{
  "n_layer": 8,
  "d_expert": 384,
  "balance_bias": true,
  "norm_eps": 1e-06,
  "positions": "rope",
  "rope_fraction": 1.0,
  "attn_scale": 0.177,
  "lr": 0.00898,
  "schedule": "wsd",
  "decay_shape": "sqrt",
  "batch_tokens": 65536,
  "steps": 4654
}
Below are experts of layer 2 (counted from 0) of a mixture-of-experts language model. Rows are named gate (a neuron's input weights, with its number), up (a neuron's input weights, with its number) and show model dimensions 0-191. Each number is 128 + 24 x the weight over its row's rms, rounded and kept within 0 to 255. Numbers have three digits each.
Before each expert's rows: "mostly gets" lists some tokens that are sent to it at least half of the time. This comes from a sample of Wikipedia text that the model never trained on.

# expert 10
mostly gets: " MPC", " LINEAR", " Won", " ±%", " Pts", " Spacewatch"
gate0:127110105120108147133127135119136128130163110144123129119128076127095129121158140122087113131097171085138154131126143132133111109134117141158102170121098155088112163128098123166118121098160152165133131155099157166143159119101150152135170127111148119123105147124100140139116135130131113110110147135116102149119120168130065123112110134079120075142131086153152108129146200152081097132108168140114140129123178134120114171146131169098142168165109136143184120144143117150146189124127156143181112137156146133105131102159109146106119089146119166098115121126150131145129149142108141179
up0:160093144112141136151089149138105099123162096150097152099161158112107113132113133174149089139128101160104132108118100146150151113109140122135137090158105102089109091147149109107146155103131102188152113109170086137102106152105145075133121127152076125109167073099100129136103099138124168139142104121113152153097129119087098119143077123129112156119104153082131175110119082105106120130163119114146103082133096148128148130110136112105118108111128144105164102157117122097074126134097138135090127136122110121179124115105107129146131139100132137133124131106108118108103094142144149112
gate1:147131136146117116144128139117144132128150103112124129132107136084121078147161158125098129127110122133136158104118174109165159129185115079132137157100150137133106121072128165074112153124129142092135186153140154139130105158124124126141089140125083119161119119154146155104166144127105127128170169136157115151127161149114090116130137161138095123115122110103137104131150124134121110164182132132150116092117106172144119124167130121122114092155114091174124102125112186150079139099073149165145156104112152106087128120125150149132114125101127151146104138102116139140138098151085124086
up1:127126130119129088096103125134136069140119155135168126117074109103138114124123065131099159163113138145192088124124126137085103161128150158118085155153130092155169119153130142141099191111098152163135133117110149092128161173148123136083154133140098129113113164129110121122134148103119117127109084107134169129151120120112122125122113097131098101130119145128127137159115117091112146108124151122101148091113136126150124146119104142145149157114133105122133161113119110169163104133154142122153092120142128130137137103163069114114125162175117117166145125171157096159067131131140163113
gate2:121096123119131128113147125118083137140128145104122105103085128130122130144111111175122158157122098134160107150137149127170127094126100134144091107151139112074147138133148104071156098109087094133096107102127150137079138119155156143119084149166131125139141160108152112101146167120108185095067057113133163120102132142140092119124140098130128089133105072115143137121134161140103127100143151137115119144101129138145094109098161122121140117115088123134105122125100140087119114147092087130137131144129152134126138129144141138140111145089175133108103108161099175149138166118147152176
up2:142109118122124115110121110097132139138120144143110143130130089109108142159083162115191127163170138125109138120083140134151109100083122068123097148138102133129083161112111167130120114109152153178066133147146117121135113138179156130091148128157139135120125090141180137104146149136148156075106141145101121117129114128086114137094129105122141150126136086119134153144080163148091113098152138111118129117105097127109131119164137137139123124160139143157162110115116121128092115110149142131160098096112172141126131135136108208116131106124165083150101134149092158138110129154104153132
gate3:147135134107126138142149105156107120098117131100135105137121130104140148117132182124141159123110136115166107124068133129143163139125115146137092121095129114123142105123108162147071127164142125123095057079142117123132140100139127106105130075128119091148130140131138113160152114100137120109150114146094139127102101140115106104141133115154148105126087116104099054127107084129168138121143139129128130079137143134163154078157146118186123078141114138100173109122103174148094135128100127141172067151129149119083121111133118128113099139104145119150134146162084110129106141120088115130
up3:117119151144115115117083104133117097107126126093132169128121094132162155122089151111096148135087104117114109081116094102156134108148115086138142113167168126118164144071119133109160121141109147111162122138104108148126148151127119147130086125135180104159124160137189085111137139135140157139108123143129117100122090141148147104111135150126152117090146096115142140113100138151138103110162153169124096083150131145131124131134104115168122149165142156117144168134105111128138092135129111076113126107132098114085114097104147076144137098116161098095170112087137078112155176119138111127
gate4:142114135142142107149127129122101116103156152081104106054145114137141153139070126166101127111114125116130114142205124101107124135138124148142173164088122169123101124106155134124162121110113135137129153105095102111146114134123122118096129130125154155104118152100138132103090136111064112105165126155160134107153114119114120133128133105103158134140104145142142111155154136146137103178132106116094091101116090116130158113120074128122167113111118103175067146107110127129124160107145126126156145110173117160110123136100128172180164119124080165155137120102143164146119116132149147138
up4:149145197147105137138110146139127059098119104132135131110139119157098121096135140100157136105131136177160114144123168068112124131132048130087113154119147141156148124100130100145133159138181087094145108105132142131102158159085132159148137137123136122146171118102140173121112099127076139128119110147117097142124132164159109143099141129129100119134103150174120158149151144137087144115143115104122160121160119133173107168134158114116121076128164111157110148099166107139103100120163090134117132128142128121118135139155134123157113125123129160144129143122114156092124173148129124102

# expert 17
mostly gets: " as", " with", " including", " been", " being", " where"
gate0:101172166109141170154122146145116164172135094148120152150117145133113074103140097086115157149131145172145103111114118130091134116170139122145115115141100102179127149113112084179121148129118110154158157140119135129131150142172139133100141131128131128154143137136124147090140132085130131103136161129131124104080105081099143121160121147140102128065137127143118122139121128166103126131145166121139129182115154088118121176151125136120136127102143133178146170095126121131155126136174095110125126160150105174115152126114153148118114078116130186106118124146127136146143131179180132114
up0:149125092163206124143130165131127174145121172140144141123149101118145070134132120120104107138124143191092161123112134122149095135090120113088111162101100122139117114112114135137082123184148152131106153131130129107146112127119131104161106121113114117120112071127128143113158091146139132086147119118136115136159106111166116166125165178125164120153093124149132144116143150135112101158150139079102100174149189135116101157095117108161147128111111141140153086092118138153127109149093126149120121099147159134120152128118144125165139129115128147140089132112102111166153146160105135096
gate1:103117097114111152128107124148148118123098145099121172109090114120083121111119170142123125121110131112086106172086125143113117133121099124152152179133084115133126136151113126144129163151109120141139107143155165111147078149161139098119125115128102107133131128116080085136179084139161151100141127117151121191075108104143135146119115099156099110119100151127125134145129107131111138087116181168124147090109149080104153105128140110131147129118172096092143120114125135129097137146078131084092164133159119143124116107119112146178116144123125127141108141041133136121125126117122158123
up1:154130143149136146102093122146139198125177073152132130149116129088133158122109130137113136129118145112114133092158151149197133136149155174150110096134166124124104071109130133097113130123144099114142169101109087122151118125105113168159091154146154135126162123167146172124106120163133132117134125148132157122158134108114058084148118137114134121120150143141129148118125104122145156119111118111108146151132135185159144165113108139086112138167129177073124144088133140119127138152128153152141152110140128103097166138082169142095123128102109132127116116181135124094116133120118138140
gate2:086075162104125154144129105130152119095144120119164129169129142131131130175135144152172106141123096118100157156103157090133179103116149141132142116103134121115144116129126138118133094124152145134120128147147111142139128140142113166114108135101166175157084167149116103101139155113107095134140133124165077102120113120108135182131145122149194112101148149114145093130124151126123137118138169128085114099120119152114081146071137148145140170192091111160163152149149138102132120173132122120135126119143096137141125099125066131124126152117153138109146144153118139133112158169136116181
up2:113100119144118128124137092116142159143140106156118143174116112130102108120114127104109129127077131080145172129114145147074160154123181143101151148127102155135123134138127126101090110167158124122155099087172089140148122113159140125142145170198144107136124117108146158100123111097151110105101157120144140129136141154130063091110173111113112107124097114120100128123146103141124143119150088120112150133131151062141148079120161096101091132138153119121154112114139109147132149092124104117151093129174139101138154124150162128138115118139160117072124124177148127176134147136137133149
gate3:092135161112073131071121112123105136082145104145066094133157082106142110137134116152178144114102139123143071113107094154103108117134163131114100132112118130108079168117140127116134135153069156132133123109117134200123119110106122148118106134116112145143083180117127110124123124150095144114107083127095107120127111142133105111149129142150099107133070133097115119122133147116160126079140127138139139131139125129131117075117088115131152122112118168132110141133127113114164066109167134142106117165145118121131152113152129118114090118093135127132116126169088143126096122081128110089
up3:130105127164174139118159133089107122146112149170124129135180153147110112126142122119091110112140147133095109108159138101138150161129128136148115150133150137127120101155143176115151109141113139136178115156140106140161134078111176148153100157122170137128119126118152088121119128101140139097135124133114132113127124093092136142105100137106124117150138149174103116082145163126191132129093152135158096121108106170136134143136144118169104078158153116159123124148080113150116163110124124106113137118126173115081113097089114079097093111149095163096133117117170104148092128156141164094
gate4:114079134124132109137120087157121162153136110169114136167121100135142144119134155169094158120140159145089133117143152122150125120150123112101152153154132090144132177140129119108120111151091148118102115114138133073147144112155127095117083107139112135127152122119162154143161188095141120154110056138178083140119138174139141132107114149120101107152086109113122125085163136145116122160125170148058127156172112137137127106101119131153126122081147114104095103146106110156135145128104137130154131124149116129145112116155099119157132100084131132119174157135187121145154150135115138144
up4:099144137094106094134097094133119124164128129123126094121133178121126088145157116095166136080136145153106175122065114109118127115131107131150129127124100122103112095130160165136122122131148118130115141100125114133117151126129132154171144155109119124145122114109116132094101129102146159095154144118127114162133154065103159126129168127171173104114169124133090091155160068121131131133108119154155152136082146078139165110155148094140092149144140100149194118089114141105173109111120107109086120115159162158106142144149106139101127134136157117125138140122118111132109109164098164131

# expert 19
mostly gets: " two", " one", " other", " more", " three", " some"
gate0:183196074080148180106158138128101149160126147161107141163096125124103182147125127122104093093135111110125115158176153134111169122117143118123080147088108176115138130118109130114153117139098128096122166110099143151130116166120104090133178153119090085080133107157132115147133108156116115127111134133110144065148148094125113102148177107148157131145124103153159127128126102086113119134145146134130131148133131154115139134119125109140134104115100121130138130107166115088150151139098143128118117146103143131122120131164087107140131118084122155123107159115115118145147112177145159129
up0:134186109124138142129158141104111173167144083119133145185112146130113184140111138093127120108114130117100094089127104114103147148119124089094125150117081092155122144116140134070147130165141173129120115113118160156120143180112116147098149128131083114116138113119113106161146122132135131125111110091116115097156171146108143143105134130139149109062171095136128072133188137092108164109162139108121175125177146124168143129168167125128142130152116104129127119103134140090150100155143113114128122103097138103132112137121115104152127114082088129097096134129119136123120115145125140126
gate1:131172096097125084118126102118126131133103130121129131141114137113173161111166123109129139141138116127110166162147103146122110129130174081157146092121123168098100158095125117111175120132129175096130127135160120118151104119140112123119102118082038155118158113151117120114113134127153164116080142094118138109145115118112130125147151115117094127139144152117132143127109111134134077106147145133105101117121094126163110116120106136168120110146101140104115163134135141109138152145149168137126113108065175122118155129104105150151132093190155121128138128140094154110102173064162169144
up1:095098109144102177115139163124132108135126143132137129131095114158167136152115134155147152097147102172152117113119113127160114110115099125124143135148121132134137120131138122138090171077101162104137125119109133138135095117119126124133128094112162108152108148090157044151087143162100127143134109113095145124166136135124087183109160148164139149086171127142093144084110123083102137137116158104137130136136108119130128149133141139110118148140131101120160152085091122169096118108113125120142171118149103071138179146121113108112107143097138179130184119094115100124095115137144089123
gate2:101061094122150132157149128098117100157143113131169086119137132121141141156143096165104145135115136119127124157112147131118124178123141158136100141129070097133125172131131088114159070127074144115162099120117132159136134123112162142122105152103133119127158112149145129116135137117138115102132140108089138154142126164134105124148093117139154126141151149108181099117186122099109117181112126148140110129115092138110139130120157124091124096095088160141114126126150105159070190144116114107095138118149142132079103163076132097144116131129113081136162117129089138143129107123158120128
up2:140154174125117111142163116130162163157133158149141159128185122171164121136124116102155109100124115119120143154152122105130123094133108117131176136083123184080113124098145153114085155134134118139150135109132143142138092125104127134112150108102144095115129120129127173126127123111143133154148144164148099161140114065152192141122085106114105084108116113127118151107100126198128136145126108099188121128133148110148115095107118145136162128149133096055142127141143167129136144125138162156102129111144135142149149148144129131172104143143149144157133119166155145122101170089121144143
gate3:148107139126128135173148150164110116130145137118108137128120158150153150135156159116150112121124142151151132121138115140130154077131102129098120131122139146141137156165088134099082107153165124109163116135161116091146170174084080133117121102140118136108099132111122142118187146112145105143155170094121134138142145172164051127093138160114103174112144101144136161164115087093195122145160112136094085118134125154121121163134158096126144163141150152118146126151150097109126124123117100090161123122118112126128163140164090148108123107136145156161158113151089120131143123153155112126
up3:111127121151155147100104127145106110172111125121130114103107120169161128143118142160170118143121114123097150164091128156177156143101121083134122134155150131140114136135148136129123143108107137161110179122135128102119121116103131123136122148129148104139125087109119122172223129104091115140119123091151144140137128146113098105134154142095119131078153121197136131148165116163165120158103151112157143116143114103112166106131166110143131107102128154139125115088099093125112055096134132164129152105096119097122152085125086121081096110116149164092123160141132149141136123114138115156
gate4:121181133125153132126095157152147136094167083111098140134106123130161108120148113136124139132139148095122145120156131116082137110127111097163114140113102133157114137127187137119135130154135101166129178119110111115141134107132099101152094098108108165110166131156161100154092145120118108120143137130137128128127134105125119117111138112152180120104172125097113094098140136136110146165110140121111145147142114146127126125155090177117146104109120142162112154082152120125154131137097081113145091109183119137133133067137107060086179053104120124117138099121113151127114142100087115137
up4:149052085103110090119150130118113103117127118123139106131139112105131143092122141127128133105107123074122143178077134151106131118108157116147116116123120190097123091107068122126102152091121155115087104123137158131104178163138152144127170161117132163152146131157109147121149113136121110133121129142107164083143153118098128141063095196127129142095155128135135125138113114112105109131104131150163082134143163125139116142119166135156122135123135097095123130162113144119148130130126131162150090132099127144099143140097093182123134142113144121140148157130141138128129096139187163100

# expert 8
mostly gets: " School", " Award", " manager", " Festival", " professor", " secretary"
gate0:157127177159089172111087126121135127097158111143121181174178118130141073127089152139186155113084160171128164109122081122127132141111121138149111117152154113159156119127114109151146134143149089132148134160167101153114153116112123151126093136118124166126123126164105091093160103134152120118119147160145128104135174094136125128150123136137111131135119119106159115146136124099151126202125135129152153148169138171110140111138136113167101141127169118174110142114108121111120119133125134135168117128139090160117151137143156102179149157188144114136142128106154128115134114138158134112
up0:171156166131125183083076143139123128138122148136143154136161070117156069094126144121127136095079137148143189100151093138127162138133120148177146126138158127167133135102098126108073137128157124103105130148118148132138147144143125124109115156090129161153102129120127101118136123142160172111134147132140115162126083130174124142121099156125144124124118078088130126141129092102135138193092145114094139097147124146145103114146113120156140128113139149175129141103113112118134134125152143141136144133116064147114167081116136099194135129134124112107116138125149117134160105099110119116
gate1:154145145136137116148105111130100116123139164149110177115126131137184174127113124125068088144123157134178126190127119162093100125103089123120128100098166103111153092113107136108113142108174132160092113126172118132159124106188143099145091128107102113150098117159114135142126109126146115114122136133133096122107131140155159120140130106097088162167120086198136099117126123149115118123115117125143121107132124107089122152122132118162115124134087130150110110161115120111133104119096154139138116113103119128168092118180097122181106114145097150124159146139101151098130134100129091090
up1:134121147111091127115078103155101116125151154099153135069151082117136144112111144135155127124113176126167141150141135151121139096116096155131118116121122113130162143117151136120153106066122090169131109114161076105101148130144131121132108112134126157139091170123138121131126091110130128166136095099135164100130139147180147093134108146119113151169138161101146113118145143171105103146139119125148111147165183138130152109093140084152134146131118116109152135149078093134115094152089141140049138112119125105137080165100129139160124116156117123146175155121108116149125115116100146107
gate2:087149109093079108155091085090115116141139148161135128115128115132126118161135103112137107162108117113127126163158177112151106116123127128120108125106084132121129130082104141132114136128155138116132148161145141136151132149085104125141133096109188115161130150087138173164128171158143152083122149098137111108161125130165134128106170133110109142154155125149121087144117127116150125106119124137176144136121144176130137183117079114152140121140129143112138158151126131143121121112128127161110126123158189135124103178152087083153121209126107119092150127097110112111118086108113150140
up2:113140129143144139148108121110114169089119111141129119133151176080116117120132116095112140118132112119113103107117133102115131123094108106124107151155122162139118067157142189129156095090094142164114122131119103129098130112148160121082157110133138140123115153162130147105146132117102119145130145144154092125160100133126164142120160115141128157148121107159131125066158135140097138118112162087109147158111105157099149118151166116218109136112149134160134129145166150108160108129092155110140148145144127138159120188146145165122095161124127092163131155113110092114174119100118162089
gate3:175178161076138143161118087167118153143129153123131090122142131116120114114117130123133136136116132125134131123132155091119161108123144132121144109121130126092108119130165124126119121151137122154197141092117088107118110127111102145164130090108130139176115151172152115148083107140150165116126097147120141139089126114119162137094143107138143104096136138079123155102201087134167107099119126136139134112107165133131119128132115116118117160157108169157185160111127163101177126089145118145099158122129113125153143109131104138133110117116164147128147138071099113156137072083168127128
up3:125139104145123117059144113121145120119125096104110156159113146139128141154135128124144113124148132100159131089183168153162118136164125128161136148119125136157087117121101146099114154093107113103062124153097111127131143121121159176119113127144119104075149135111097134098120120141108114126166139098107118102132123136119122109166110118115132122159134112189123133162110180108118142099124116102146113126123130128138141126111152124128150078131123109105112180110117105066139083129118192140152098144093129161114137194144121087116128163151146134138122104183108163122138173148109140117
gate4:135126185123129118119075119115100098138120121112135066118118111142108119144088139100117083140171177117105096105150114165109143117156118145120162139117087103114108129139133113131101064124164115140137126147132115160084130150134132132121089135077158116146136127133101175121160175119132108143148155086102157145127082141128112116147157157109147135127141069121126109117128130119121112125199119143085205138111092128159114134162116142166099142165092114116137159146148115099129131103128147134121163141118119152120124119110134092103137136132116129125100114159104129148127134176095142142
up4:102104139139141131101138122129100102135097112146089109089129151157122140108117105122157114140129161129110115117150153135126144137120081136144152121160113104136134146167148064128131140134143097097134130128141182120160104121140078116105142119160185126149093189111107109154173148130105138168097130131107112118122122151123103136063134097120105142112117174119139092171119121144077110127131141141114122072102131142095161132122126152141184102110114117175093136138166142068125114165115118145158149165150098123116127153110122146120111140170102094149122155125148100167136143129161130130

# expert 14
mostly gets: "act", "uff", "oker", " rep", "plant", "cept"
gate0:128145138145130157142101126134105108110147132142113084135140157120139115093133139101117125192133094114141140144106104126107079125128149148106172173148111175130121172135165126105109144119144114127113115141091102136121137111123108150131125147135171113090160212131126117132149147141150166189166132121131128155121159114159109102137138127126166141097095116083120114139140124092101054109184099143128100099113159136097099140143145088130123096118095110085108140144100134174132161151128145102148135167136155132146113156186104135158137106119118151137154126130129099128121119127108117125
up0:160112136143123105123152133140107121114139136125151128119112114132133140120162100149149122101178150107123073061125162131144139167167059112110125094116119160096170179137106108117128101105114124135179087102140055130144109131164107136099147131120130135087129096121118116134116133072122108119119116139145125171121122125119139115120112122110112087170077130110149137130187119147142128168105130121119132157158132156108113140129147139151153150138177098136125176125129126116079165132113077143106134117087101115114123149143163119117114101137098128112158141103109103133108118091147091114
gate1:136158089122084148142101112147130117149110123084150121130101143100132136129112098142138135103127160160166131124158147104133164099134101132148118169144175154063063184156103121122174072110136152129097135108138119157127100118140132132113155149140114127155135145149107100140145104123139128134147102121113088122115153129125184143120140138145096113118094122120143112160150131095170127112126118151081115108114126138137123135089130158137136155136102107099109125108098169121095183138113105092148139169095143127129165133163114110113139096097153177148133090139109155136179159154110106141
up1:123104170110170121126106152161145118093138122121109148129102100098117108152149142132082104105117125120129171134096152148102155096116150153118157103130110076155148066116106116155120138122148118129119178149110133101080142139110126143086072092152109137134119163188125109093115148130104104137126125106126136126180113095146132128096128116117096125127143159180132136150099126151107118167140166101145139134168131153084103119115105143138108087105118098144164167119155146127128135127165108135097110139188122124097134111132143143163127138102148095113142126164109150172114151084109111133
gate2:122087148156066122151126159138081142142100086148135134096111097097162092151108102123093132167131123170096127102097138099127166089174140160140113135092139125128134102171125145140124060121136151113138142130138152122140094162140165105122148141109123096133114151112129106144128117113146145160119116105157158139122153122122169158129098143102150085121138152170146111105120103128135124131111093136099104119148132090131137135112103110122151107134136130144146089163143141102108117153167153095132087147095094142144105131143151136120141147093100077138082103142089115127082121099157086100
up2:124091095140099104117106118114150126161174135101114134134137125119112131133165141162144178105079121146101122110145103122132093142109130092132151185118171159115135125106124113105143169153102153121100116104109166132138164168094147125088084097155151187099127107093142097099147118123124095131152125098149151115159126123095121095128130118142148159087123121176125113118151139118129122110149102119107167143110159141130125119174141156097125138158142162139122125121152138119101124133104149111128107114110132143101175132160149124111120114152133134174088091151193132138163104118059118137
gate3:188153101153117157113141074145100061089134132124105135114104105133114123106110136160098114127114106154140119133157144103156151129160132102146164127125105153109115071148135109149109114129166123149099126133115161157127151119111138126120130108135062117146140124067118122115134119149108094109146120138111165126126124134081093171127103112157140076127127103126142138138161119102142129104133138160136140137115128103095116129089122154119108154087186143144152081117115174153139128172131143129135137125138154126149093140127166118149148165106127137113150188105135115170117132103056127135
up3:099132131068134134122117198173111142118111158128165084117138115141093105138114115096144119117140153169112135120146130125101133108132104165111120127123132089115133165150137127086102131104142095145134128111101121117123097123158116140094144143101133114135130157104131104106175127093134179127112114167115119152147139140143102108129142107144138180138155156125153107134143131119135151131122131063136124092104161112094102083106107124092170114161141116133112141150166087111108124075092173110093131159195127166134160142096105153154128133130101134130107100090104094139141126114096092121
gate4:133118116121168167161163125121121110150095146133116197136129092106121109125146107111126116154135091103137114139169166112143095099117059133167164144110179131092149136129184165111139141106131109113092129160132104127134109102065113098136102124117152156130137141119130101121104157131153136134125188149121191134133129149099118112138131111134162151105125132146077135128143143150101154163142116128147117115160110144136099101127116165120131117123145154120100147141124143131165178158168161127131160090126151090100100116116102145137113133082156134097136131096138096134132129150162108096
up4:133134111150116142126161128123136125138086118158085148149141097141133107123137151139129142115133091104094109113165136113094128116114102162102135173113119085097165140102159134096167134133112069108137154183141177128138138086145135136107114154145134140105148102149135135129098151119119129141131142137139112133050139078127098112104144128137153135120106109122085129133142122101080152152139143171121160138150135164149088096165117159157063088118130129108137143114144151126118183164111125153144132177150160113109112118104124133144098089107146084155137112114142171153154132102148150127

# expert 23
mostly gets: " States", " Born", " York", " Phylum", " Kong", " Liberal"
gate0:141156113133144106107200165157161104183106113128148151109134129110143123124106161127077119130118139109088085157151128147127081120143120109171144131139143115114125085142127141161138132093158113137125114150116126165126105128152129111118109126117116131156115121119149134161158114141120137155136061108165129149149140077149183110112144109111157127107103138138113127111157170157157121099140109137128128142131114102127127136170140115149123090105128145120057214118137102108115098108075115159119102103161091133130129134171142147123111119126115140135137142137123167139171171146156142141
up0:153108124055049130136142180087087120106124145176121100111120143149109109128133165101149150133111131133130104129124092105115068154112152142147092117133122115125143111156099123123132183105145096131125124123095112138106100129132128137114143113121157095073144148142115124147120112124143085173107138119097127160124069121139090097115140141125096152086150147113119121144126116166142137123149140131103146137149131143125122140122118144166107137151144140131107112134086112124168081108129108139097116153150160108119118081140119152142095091143112203096116132139136117074143148110132101116
gate1:134133092087141154105138115125103113116147177156146091126132117143122135090095094138101112142134129154066100100121111125120144116110128098135108131118051149178098135157158148149114115131133123126111136118170143120120144143091140137132120101142145134113113089101095130129117140163125122104159169153096131149153144114112135128115114125157128153133147172123139124124095158129151116075139118133117166180196159120177139165135096125106158117100107070148144087117131092167097122117135140144100125142090159149155095142147152077125120142088104123111134125140135098130122089132098101109
up1:120123151100150126160109147142127093131128122103161105108099108123135121129174111120109141103121126086099134152138170130153170128138119155175112165158170109120107116138150134132104107150135139151135099116107133136107091101103120096122143141100071113138149161108169125126139123152111138138096126081112130120136132153105084152128138122115157098083112109147119143124125130201097126186137109170133118126081125125098128116139126161151141141161111155143133126088190129136128130135130113170162094145175124137136172055134140118118117106087110196156153141124152122098134118112137135124
gate2:103148123153099183074101094134124168119127087086122147092138114150085140117100119107098142104086142119086126104126086124155112123122129108099131102149147090082115102132114105118113101156128124128164167068139116114146097164106112122158153131105158077133152118131098153147139167114091111164113108119181134124113102108162123097122162130128105138118102137131102142161117112119145148110132105099109137143153101152138161164143150096128140131064105141096094133157134069093141129107144119088125115151120104114137132152154138123091128095129143118084129119114117127145117147117104156118
up2:153091098108125161128139121129120130147135102116119148111164155142151120094121116134125116104117119156126110149122100173127209137162138133130096082093128165087125081085087152100166145118125129134169145153121141142165158136115108125136099172148105128157103140133115105127111123134088125164172110130171132121111156083150111177135069132097117096112144128104152124123110071107146138097151104123118131132095116104143167106083116123150131149134136168135151112126134156170109130115091124127098124143133119140103109136131112084112119131135148155136143151112164140142087091117169125080
gate3:112114168136129111128157160149138113149103104141134139163117128123135140076106094119082131111128122128130149129139106132141145088153123099113150155121155074105189211130080145121125104134107153108165133111094106092119118108140151126133101139114117119130114122120130108170135162085108161151171124170114109163113143113115124096102132106134134157123161116099144106090141126164145123118150150115091124166121115097143134111161079096127178104116147167115101143095122141164124084124130078114097135140132131128109174121113087162122135132151170122148133123154172117156112160096134128131
up3:125098148144099171141183119122087115173142112153121129147107149121158132115134123158134097093123129128147141116145118082166137152137136144122118120111084087121126137078116078066123098143171111123117100098117095115133117134099162123139124137109112153114145187127121133118114145129122174138150142126169090120129120145132118057150114082096114138180149115095166149149149131152131081170100165150114140140136129093154136132131134117110112105147105130113102117133161144128101096160105136140190171168127098103152103139147096123162140141099112122136123113152117164159141127126137153127
gate4:148095120159113118143172110115156105103092096115155079126113091145132128141156135094148120127057154177154122111125142123121128133108145119092134109127135128118104139090131105117136129118111109104110102150137097117126097187111141125117077095114149144121151154115117166131106112150114135145172141130141154135102104129108133067158100163111143117122183112111160146133111120162092172139083141142096141132140157135133131148098133143149093161124160098133134119123183103126107110105107136185121156105114091097168132100118164156142136136156130166117187131140124151129090126118106138149
up4:142101125137126126145129126110158096056147099150142094147112125125169120119160124131136095082093158121124116104140121169143115125137132083106113121131146131142141110125131094140167114156129119099138137102113159118096074172126132143116102098129162172150120150141140170132092096164118130154130088153159113153112132098113119142170145136136113096113195142096118146129137098121101152141129112134142127107118117124143118132108155105154159131107143080138114125149148090117104084120103133178146151135143106135165087103148192167163131118088129169156162125126092149121117124156163138163